Below are experts of layer 3 (counted from 0) of a mixture-of-experts language model. Rows are named router (the router's row for the expert) and show model dimensions 0-127. Each number is 128 + 32 x the weight over its row's rms, rounded and kept within 0 to 255. Numbers have three digits each.
After each expert's rows: "mostly gets" lists some tokens that are sent to it at least half of the time. This comes from a sample of Wikipedia text that the model never trained on.

# expert 52
router:088164114124156185129144159120149171099107182176146115090164136148111107125125114144145155141164150068089199149159164122162114134078102168096128192129123116153123157167062142084076120150135151184134091110150198086145173111145165160190171187149126124085133161177096145121153065154189154182116114079103127103164145143148102158129078109119165114124161131128083098143094095154107174130145
mostly gets: " whether", "Note", " meant", " particularly", " Synonyms", "He"

# expert 82
router:090127174137225135137086114135170145057187147137203129128174174137133081112142110120115172171204152104078182125142140153137079073080113149126121141183123123114086149147102104126083130144157118099091137162159178148075141054093126122181111140127141058117139125119116145144161123096171111108144135095116158153172177081151111170116132071108140148091159137080140108142121092108109139103123
mostly gets: " as", " is", " was", " were", " –", " be"

# expert 25
router:164207124195149135124169108146145103058108114153100118163167135154161101145096090142136215142150124067122097182195170161137141163115114166096131140169125146089117135160166141132129137131151123116212115126085172130122143185159150160171177157168151129146140173152154128108141090122234127094120147115146128126138155122103096125144115077122103087107151150160129094199115125146121132078172
mostly gets: " in", " In", "In", " 1", " December", " November"

# expert 64
router:135138057110173131172116145134099153120118158149164159121137156101108081084126066109137164168188179065104149112124192146137124178070104161093103209171097130138131116153093109120098123126148123116164091154114149102115150138148112103126167166168072116105162127191115098117135155173163092142099113148150102176093197136175137153087115099106145098087156151180168116136164153093152097133208
mostly gets: ",", " [", " ,", "—", " consisting", " states"

# expert 83
router:155194115126153154168112133164086134134121133145119143154159159141101098175152117142189156084150157148104143114157159171139100135145165140099072148130122134173165149141136170136100109125137147144184101125140222156090148111138151118126173121113155069136117162126098131198177145139126065156136170061142145104127211175150161118124103103120097089133129166227143110154187087133164199132120
mostly gets: "ford", " France", "ton", " Scotland", " Germany", " Smith"

# expert 45
router:167190141135204165122130150137166137135118134153152151092150112138098112084085133127140153122190118138068096176118138154107122117106072153165107111133084120216123122126110135152119155157175182096154127153174139161073201095088108130186140114158153098134082177169085071155157125177152111172185123121094131099138138092143129126141111096114154128139182139168151069181131137175106141069162
mostly gets: "°", "″", "′", " km", " located", " near"

# expert 86
router:155162088147160132162147132156149176121135213134110099085158158158074096126120080127128154150129129129076095139180153172132079128124118137102150167205060151136074124124160101105122056173157192137075137150139120159142144145115204114131160160149147142149105149157108056124160148117139079129119132101108132155123191101152116125140068120160190093188181132153121115125176074146140143146132
mostly gets: "ical", "ative", "ular", " his", " political", "ological"

# expert 75
router:116161093131142138150129101111093097098099171165197093129172129129137118159134112140169137179177150111096122224124131165094110123116085160159113159166111154115144130134132092105096110115180145099085110167133212103138213120088126120145207174164063091133074161143088114088155079169150111113142130133123090180124135096191104117105120090140112117112122141076090136131130137202136109097153
mostly gets: "ript", "x", " hold", "ss", "ix", "ert"

# expert 24
router:147128106164202090145116100083147132099168149159135150150221115118099080099178121127146148120152177090099164175172119137161098174126128169118145149113125119106087189148120157143112096122182182089141133097144154137065143141098152119217155108137128118099070144165079097136145117138148161106169125121095057133190179150115124130134095081159170137135178138143091159193126103141155130085143
mostly gets: " p", " t", " St", "st", " m", " s"

# expert 61
router:116122068148164116145101131155114128114068153135123146106110121137158052175148090034171189112154112108091160163204138154113101115106132137123112180157156145177092156137116163064107109162138153122158110169139139162129163111084122132152154132108162159106096152131114137149156103164229128159140178070102136143119134127085104129044126132127162079148177159109123142127171110158188089123105
mostly gets: ")", "]", "!", "?", "\"", "”"

# expert 49
router:154120096132150200141125094153115188108111157180162149103162153188118065117164130116145180090142134077079139169144152152125108160124116180131115214124080068163109126224096130073094114122177141142108111105101171142107193113131170149165145146130152134087119168171133078141173159165144147122131138083065092151158132144112112136134108121150149138104138184129096097162144077151109167151111
mostly gets: " ever", " chronology", " Density", " widely", " Years", " seasons"

# expert 10
router:102136163125225153119131125105126136062169162182145106137182151184116081155102115163132181128148112096077168135175162179073147127065111130150103102210145135159089105116069145130114090115143136120123065114206172139109186127144172087098133164103144086099149121138102116129111134116134155118115127106140115103218113134136140132116107083123131121098131156128084169093135093118122108056096
mostly gets: " and", " or", " but", " &", " while", " being"

# expert 41
router:118134062154127148143128078135133110082144184150115105152130156136137088114187161075126148162155182110102129217143140177119123087065171149146083141119142131150097174139076148127102123111150180161108081130144166079163224131138140130179173139170118096144122139188143147115170160124159130133134102148113081185144154127161179094111118098108179133147173182125100078170098102135114163102144
mostly gets: "e", "o", " chronology", "or", "om", "is"

# expert 92
router:129227077149162147128119154146156120142101160182151096139210181102132113096156163109151174142109164129110149179155146159158069090107116149106143128145146083084140143142155094116095064121143156153102109186178175096127140096133148106200119134094151055117089177109087095159171174148148110146104126089096119113121140144140091150113064149119086117142150152160119096204167091139128116130135
mostly gets: " species", " Genus", "nia", "idae", " genus", "onia"

# expert 42
router:153191100103139127115188124115153124068069145156112114183199151125117113121125164060119152136195133070091127164201134148117137111118096193071108166153108148138098099175113172093109097149174168114182136118156139116102184097096127115138134201156126112073073156149142125166145104147144084118152126120126108163196185100115126130161156126124160103120163111087091121151144146119145183091141
mostly gets: " New", " South", " North", " West", " East", " north"

# expert 31
router:121142060129133125186149122060121108040181163213137191166144184100130076145128142077125148158147136083083100150143146207099134119119115129121120141149068156108114156191137116126096113142167196157186148130157176109098150068129131185159156153152144109098109156166088075119175114135127095132153134078094091162157114145125124178112135115131180130152129143106146116119141118158141120099119
mostly gets: "d", "th", " right", " Bas", " Rid", " taken"

# expert 78
router:158166128117159191152102106093185142091114165131134143137183136119134051129145132139138145111152142133085143097154167146134118183066145189163123110116067126151058159129138110094089109147164172117126087143126152102163191172132157191174110206113138059089122144116101163152135117117120154140155116110098142128122147196161104134060177099134175107143149155168120117164132100177177116093085
mostly gets: " not", " also", " first", " more", " 2015", " most"

# expert 44
router:128117059094153180106179083104108133117082167174136135095169126133127112126142141084199154140156105095074129155159199181128149139123128209118137152110119099114104146198101173147100141164182137075112148147145148131122163122099139184141147123119126104105117164146067093117157099138162106104098115124076151187153139162117141139106162083114171089061179163094073100142107114156122161063146
mostly gets: " first", " out", " all", " up", " second", " most"

# expert 57
router:140145140101158148065134131076161179097157157171136105104124126107152145075148144112139132103203180100084101183135170154105128117137132176101166169107136136131131103161122118097093141162172142099120152080159194118098139095139107103189139198133148134082120173127133136132157111138195107161162166129142104142124176128158097110103097071119142138090224130149046147130113066187162154117140
mostly gets: " Be", " Pi", " Bl", " Hu", " Ro", " conf"

# expert 38
router:073098095143113141154126166125149191117111191166122118106159094139076114139102124161176151099211140104108134178126183199123111113000121183147095136133135122129107113115081102117095111157179136160107120093144140182157146113136169149123171098136138129100087164134131129190202121120160129178147114113137118165111178090154151102113108111135159082099129189149105116138132127139140162089154
mostly gets: " British", " son", " General", " William", " President", " general"

# expert 76
router:160167093122147154158151147113156141103082187134121132135171100174129093182086120099111160173113136115080094156117201198106161126156151195138152136126082147160100161149132054121118103129153163146139165081164115134102147155119157153159139093127154133108119138182073138145175134167145145167141112139146110197120134127165083105152148110143132092149197107168069115151216072120158151073152
mostly gets: " more", " other", " new", " American", "ical", " National"

# expert 7
router:149106059175153105122156112103108149184133166119157105169135122162116098154176140132169118147162137058110129139141116177116068126136107136117155155182097141138160151153121082107150131123127191096103136091111113155155158084129109130121179160113108141091153169165106061156136160118255170143100116139096093161126130162157196113149129171100154177158163149151120116167098092132117200102098
mostly gets: " the", " of", " those", " Of", " between", " our"

# expert 94
router:138129059141162090159095115135112119116076142152154173133134116122131054136133121063150184085188138076114192159216127173137111099104125142107112139136162150173102114135134155056089078171131155145171102181155128136100172117117128150172142115110145155100125108126143125134168093140235131125189180096116129141147131135148104169086101123126150080082180161100092125129155130168151126099145
mostly gets: ".", " .", "?", " f", " vs", " because"

# expert 43
router:156148100156213154113158142152138174120132151095149171182159132107135105188090127097145146135149124099108187117117175158127125147150150174128080127157065185108055137140115095064122110189149112074154173145141172100103139135075150184135163132155148129152110148095099123158138132174162117102129149097171160131094120102145182158106096158104137143097161154173170141138177052105203134106130
mostly gets: " 18", " 16", " 20", " 13", " 14", " 30"

# expert 35
router:157169105153136147188210142145120174132100137161170127109110131112124119186122139114224138098139121070089136122141140171138080130124135204192093116135129117150104203118098103128023148186158132115107091105183109140093162136124155158142172178155126136118081133168172099132143144179173099119130144143150114119108160167135122073132115075119104124063173138119109127162126097110111158131148
mostly gets: " film", " Award", " Film", " director", " education", " Nominated"

# expert 71
router:125168074112151125142097112126101123073185145120099124120155126126118097128114155125220172091157151138082127138167123118129071185114116143105092141167105139091093190132164144123137060175156166116163119122179136083079174106164137118146153160139121122121136155170082040098188123152168128134109153079111061117138141129095165144155112110118129078149201198141160137120187083150117118116130
mostly gets: "g", "berg", "din", "cast", "ning", " kn"

# expert 48
router:119194117150156117126135118104117139133139133216131089121133088129064120123112125107120154129146159083073154160097101150177164184074080159166096123186141094118075091137129133117058095152175178117166134116184143131112118085141112160185127171121116118137181151112143098158121139138156127126148151107163129184131128169085158109154151117150109111072203199118141119149199094180094168150142
mostly gets: " Hi", " Sh", " Ga", " Har", " Kar", " Sha"

# expert 0
router:139182090123180113134119142099116172099074130114188099159123164180118143174170124135159160137160155126096144166241176157127087126127086142125127106160130128117130186112189133111116113168143144122126132154121187117122132160122140144170150189093136107128138191157109112114146157207134131175128107130162119127174136116120111135140135074108177050088136103151125070194150082136166196123111
mostly gets: " a", " an", " one", " can", " to", " would"

# expert 22
router:095176116189171121155128098161105157070106154113108108126131175166155060106153123114162148148197134171038162144220088161122105192101138130128091163177127129123117140115081130098113123162159121105119167172157154163146161128091138107154161157174159056096108156110128136154186140142162118118097144124085131146094134128098098115099123091149132161091132217089155121132156101109175134109119
mostly gets: " is", " was", " Party", " are", "]", " Society"

# expert 2
router:112143090142144125132110094138127162110151156171132183145133179113157093115145097144157114081220150118090125233136186138135147106098116159162109090176134086163100170171103091101126125126189182158129180117135162132155139126141123162143167170091129134094110171127112118175144149139174145128125114093145143173167116140109112102111151034145115117093161130131128157151170094168133193085208
mostly gets: " El", " United", "end", " Re", " No", " Bar"

# expert 14
router:155144125101142204157126126134135136078116154123189150109137201131077080114119096121143144145168156137108174161160138131187111092106089169124100144150066140155095141121079091095083134127137159143189154133152141096114124065137162156198206168148181113116152109123095133135175123152228184107163122093109125136137111178162125124125081133132125057116182167135107100149114114156127137116161
mostly gets: " \"", ":", " including", " *", " like", " included"

# expert 19
router:178166100119176171116118124122126182116096116144158105120114136131132085107182099083234132155138162099103133192183163141118106107091061125102110168169088090124145164149119093095103115180137152124121103178107122132143156149066097170159144163124134135092126125145101124116124107139114125090158113038157101193147129119149112136181095095100156088116143193181130106143183101118101192111164
mostly gets: " \"", " (", "{", "(", " $", " '"

# expert 26
router:150223107132179173127100121166128120146135152139149103121126190116142089115110123126180129119137127153083102175133137133182086155084106175180103152199140115139105217114110114115111124145174170129165135152157140109124149118104107093157166116126106123109139129110095070163200162161207110188126078100133179128165163151116156124107106110131179106127162165150141117188197062142141124118126
mostly gets: "ă", "ć", "nia", "а", "ı"

# expert 11
router:127112110159145156127133125117141163115066144170153128104138128162086148134178110091129180151163144134090129152140175154124109130098150134137117141222050065156128147148135140093094123186174158117130105066103229108131178104126124153123182159092157069109136184155155105133176180170121159151180121141095138169176148106108126170114095084121169087067160154125121130156172120137142135149157
mostly gets: "\n", " •", "|", " Full", "-"

# expert 67
router:108126108151104180092101154119143119100111121143211121190186149121099113087152148139161125172158116096109190175136202162181159153097145145144098077135099183154133125148069146111116125140142144167103071128175138119140129123086149144153159128137131106123124142160165149159183104120142112093135200089126133110145212097174131097064101156154166116136148185181130108140186116139180188132148
mostly gets: " I", " John", " Ben", " American", " William", " George"

# expert 5
router:162160080102148171112143117184114197083134181141131119102148173133131081138144102122160120110183134037073084140189158147089110130151096172106109164116103055157070129157113156118143134115161125130124130106202200127122180092125197158184159146153145122117108153199140107128208148139140177120122146139106149146120104132097128098108121102107170093102147161131137113144158095102128171117153
mostly gets: " Team", "See", "\n     ", " Date", " Pts", " Votes"

# expert 51
router:126133069115156117083115080137141094103070155176173143150143144090124073123148098106144148124177134093092109149172089184133147122104154172135126148121101137157101193175116150042077091112150119142164082117161177159125179081126137110146167125153118144062120133151086116127161146148176161059158136101132077145155173120144120157149165084081134054093166163111086138167175129166117133122097
mostly gets: " Vin", "ib", " Pic", " Species", "oma", "."

# expert 79
router:140140060162143163158142174146122129106141148134139152142151181143113043127088103079158165119192178093102187208126185135088116141119111160110095130179118130124094150169146120132130089120142124114137147128214219132142134125089109148217170119134100093119130160123119071112217137164144114119179122124137116142152150120106115072111105100171122112127147150166137139143142109138157176113084
mostly gets: ";", " |", " Racing"

# expert 59
router:130170082164163105133113126142146124142105145131136163157147186132126128098144075090165120125179141104071147171165187130087175154125102180129064091236137137177110157121103172130101144125159135065137167156172167165120099103092127114157136180144170123115065180125134113150140125152176104130151171138115134147113135149155131089144112117170146096090166198116183101114168055119140142113173
mostly gets: " Street", " Hill", " Day", " Island", " River", " Bank"

# expert 34
router:138208132114146176113090126104150105104120180241133136144137093147190103149147135096125176140149164122107159157129179142138102120059119152186079160136118114126113138174088080142115091140176132134141129072146169109091164110112110142206151125133126155043110169175127067118162094072157149145154135119117118126160184138169130100117082121159140118122143130153118100183161103127130151090175
mostly gets: " de", " al", " Al", " El", " La", " De"

# expert 8
router:139152114114116158150136124122155175064068187148123205165146152152072080119086106108129149142165121106092168165143157164153152150110078174122084178141105097190068128097165080100083140091173182133112147082120138169089149128081128136155184113120141119103103100148111054171159070133119106126137139105128087172119152097121105122142123092136099098088162166118059098170153096135150115106162
mostly gets: " life", " age", " son", " death", " home", " high"

# expert 84
router:131136100131178133156120090140139172114096171168124132185138111120139124178118088084201159151182125124082135137172128147077106158097162160071104158151125123171162155171093107085101122144161154168185154134164144104132178133129154121118096194183087072045113200152102075115125092161142151127142153113142083137157129170115161102061129079154159085092127134114096162142145120133152148081148
mostly gets: " dist", "equ", " Reg", " Votes", " legal", " which"

# expert 9
router:135131115163146188135193120079091136084162099173142124106134178085121120086132093101199118158168120071110120154186136179171109091115121147160099150162093128129083177123127098119126104123151155118147113119129151119086172127077137110147121157152143132120141130153128053141137075137123167167127127110144140198202166169150142144106097103093180113122174147116049097192170093128171115056145
mostly gets: "–", "/", " P", " −", " co", " d"

# expert 69
router:153175096142168112146118132126105109094141121221114174124168156150146067084104061123136234154161149085112100139143156134159106171117140145080111174182106139085143154169131111086114149106145107103191101107121128101120130148134109088108170158181094136098159135206129103121152145128166106146083091123146143149110214147134099137097101081120118103088163150132132101159123141097133097125207
mostly gets: " in", ",", "In", " In", "During", " during"

# expert 23
router:133142097115164144143164159101153169126119143183099076093169112121164125103157062099150123096139182017109128156157147152140159115108130166120127157108131157179071141196066150097110080148135185151112142123143126129086156088119107155174159166129073111089127175131180138092103132127182132156109118094127129097194179096136101128123118126160159067120144151178089070142135080109127172130152
mostly gets: "Ch", "St", "He", " Y", " Ph", " Th"

# expert 27
router:124154080112178115118113120099111097129114136180168088148134128096072079113106133064147165099130169131113141159142116189098138138103109183161065156160088040138100156172110138066053088125159142168133139122143176119160150103087091103187196132177097082127160163175125133170168112127146137111163142110075117179100186149144158136112124127112118146133138147101083091181172113116108149124125
mostly gets: "ka", " Ku", "ga", "ata", "ya", " Maria"

# expert 85
router:099181133129158145162148143175117119093117135158110146132122125124149078125084157127142146106167150120094159187191132164099094137092116132101116121170098125132060122158141092079131106084156207160142118102145155085127186116108093142167182159120099109121110196153068094150146166098123105125108113074163116179152207105105155179059129121097184133102160160126168055134100124159169128097109
mostly gets: "n", "l", "r", "ar", " UK", "an"